Experts of a small language model: 18M parameters.
Below are experts of layer 2 (counted from 0) of a mixture-of-experts language model. Rows are named gate (a neuron's input weights, with its number), up (a neuron's input weights, with its number), down (a neuron's output weights, with its number) and show model dimensions 64-127. Each number is 128 + 32 x the weight over its row's rms, rounded and kept within 0 to 255. Numbers have three digits each.
Before each expert's rows: a language model's description of what the expert responds to; "gets" lists some tokens that make up at least twice as much of what it gets as of all text. This comes from a sample of Wikipedia text that the model never trained on. Tokens count by the router's weight.

# expert 2
It responds to: Determiners and modifiers. Articles a/an and prenominal modifiers like first, same, some, other, only, new, early, plus some adjective or participle endings.
gets: " a", "ing", "ed", " an", " first", "d"
gate0:134141136140113160128112084108133153133104127110123055094099113162139169081126129106111134106172138114142118140107155226159219154059155067138110148118099109140168181165131126097162174112092175
up0:125148141158085124130142098159133115120163129148147112105057104139134213072129131136139165109140167149101115190119175248194156109105157096148102166123114092099127144165118148090178154096088161
down0:124137150107143125147129187119132100138140129108209114115110128174122086105150145173122077130138126158126137143095107191098155133110177145078106082135097204115153145145148134117121177167153141

# expert 5
It responds to: Name-ending vowel syllables. Short vowel-bearing syllables ending foreign names and words, such as Firen-ze, Bob-by, Claudi-a, Cru-z, plus non-Latin script bytes.
gets: "a", "y", "o", "e", "i", "ly"
gate0:134121143097074172131104115137112192153110114115170096127181108166146155104116153127127234109101153096094160145141121119124157109151078096143159081203076127118099126162141074095131124097129125
up0:119158141091069136097147096159134145111143143131148137127122168135159084107068143141136139108104165055084163183112155125124136139173119113114217119142059134113099124135115054112139073118106155
down0:109133111144145127089120123138186171116102129094140181134116196158110118117127113092122140169153115080090159182112154118121082083185160128148100154113113158184081152162067127072152103159119181

# expert 0
It responds to: Mid-word consonant fragments. Word-interior subword pieces, mostly consonant clusters or syllables inside long words and names, such as Da-d-dy, Exp-ed-ition, hur-ricane, g-ym-nasts.
gets: "n", "t", "r", "c", "g", "an"
gate0:117137057156103071082086109146134124103112099091161126134102130106083060145107156107128183186148108110097180098135141131126065156158099059142133101109197145156153148125124127155147170107096172
up0:067155074149079081132015099108138102133119139099117098183200070106105083139095186150154148151080112107131136115117092139126075159168132188178094111086119152151134146126157113113184125115144148
down0:118127089143112136170151118149138143127107145089095132098115172149121173096117135156126125141151149173097141147127115173113097110123125118105179153121120060181135105123079210113154110074136106

# expert 1
It responds to: Clause-boundary connectives. Commas, list hyphens and clause starters like and, but, which, who, that, he, it, at the end of noun phrases or clauses.
gets: ",", "-", " and", " that", " which", " he"
gate0:129128130103086138098093090137177127106125078151113146098113134113141071143089077115124134087130138144111145146145081122102130146116030162124080111159139137154103120146129106139131232118093115
up0:102145104111129142125076101150137168119116088111152208155092133099147063182091045102163122081130119130050129137131112183101119080082082127127129119166142119172142088150138144137133193132157134
down0:164120120109114157208073137136130121153134111156095107123123153120072153136102137108095128193108064142157142095090139101161101093118074143114199138092167166165099148102159055126130159108152102

# expert 8
It responds to: Definite article and possessives. The word the, The, possessives his, her, its, their, apostrophes, and some mid-word pieces like tri-ump-h, Eliz-abe-th.
gets: " the", "'", " The", "The", " his", " its"
gate0:129136103156083134183158080180130157139145107086126109114123191125096149121107104102097103114189113137171109132166103116081140211145124145082153131090121127150173089151096153065131158124138134
up0:116166118133138113200129082154166152133141159103161081147157165125077125064092099143134118125170103153140101131159147128144136193117117096100130149047121104125165098112134115112130118131156130
down0:116127171108131072164106127133143128168142159134150172055134114120124132081164135100118124132145199129174187125094032099153141186136110169132146160180103067145168117131119172150162197190123095

# expert 6
It responds to: Headings and capitals. Section heading equals signs, paragraph breaks, and capital letters inside acronyms or all-caps names, such as HSDA, AFRICAN, RAFC, WTT.
gets: "=", "\n\n", " =", "s", "\n", "S"
gate0:151150048136104134117076116117121119192174107124132095118114111090120113144139068195099121156130178096146149123094090180147143143155142102139135084085097109144106140141115114137125157066126134
up0:127115091106129148085143143134116153186118103047060153149112148118128164116123141166070081132164149078157153076113097145180168121134095089161176100121117160123135105170126090123067109054134151
down0:139103097131188156068110179163086099142182110148124111128155079129168124055150135146116091122161187105144126152122145131089137063169096175120165185102179155124100093090152114173103129164123125

# expert 11
It responds to: Standalone numbers. Numbers starting a numeric token in tables, dates, scores and statistics, such as December 5, Frozen 2, 0 in stat rows, 72.88%.
gets: " 1", "\"", " 0", " 2", " 3", " 4"
gate0:146153168198137110142161123072168196084159132120139110120094133160176106075082185118075093188176103163246119209159148131096098136129151096089149173099096117118140107168139129128107108154123160
up0:147127142121109099159179135115147155131108134147107106161106145193110068117122177081103099170195128106255183165105162152123119126178162090071108105085104131076152138143168142122160085143123102
down0:086121138121081165093130093140123146136117131147181069140201129117100146161114125135072198114075147077117122093167149102119130105088138091148090112128148159102112083129149097175150104129101172

# expert 9
It responds to: Sentence-ending punctuation. Periods ending sentences, colons after infobox field names like Kingdom: or Type:, plus slashes, dashes, degree and minute marks.
gets: ".", ":", " –", "/", "°", "′"
gate0:125125092086073123171085112119138120161137129163139131122129111107062131114148129118148095127141129123122158182114116101168063113173105112157149160151105112147062093137127095122105149138138160
up0:093124057074127165145133130120109132134136109163142134150106134125060125120140167123166123091170165116137171199126113125109080051148106078147139125229098114145100130142154121130115152105048191
down0:116081218098120112158111132113095139168142116115166122117160145177083129131157109099127117168143126150119187137141124142149107025178063111118125143133108068159108100156089198149097142120101129

# expert 10
It responds to: Prepositions. Prepositions like of, in, to, for, on, by, with after verbs or nouns, sentence-initial In/With, and table pipes.
gets: " of", " in", " to", " for", " on", " by"
gate0:137106144143060187118179156244156126193134147101107133047122223186127120113119142168130113132114171139172129177101080153160171153125174127127106099103131104115141128104149137118108150084143101
up0:116102154144090196090177180206187110186116123105152110077141207132118119113070143115137116174155146155167099150116101140136173171084151076093141094058170129110162089133072144117118116083168112
down0:119151088087133126162135103104157127108115100119160139131038143119150095109143144109131070137085137124114129180132121101157108150142220110108170134126194152126152175092113111131154178138147130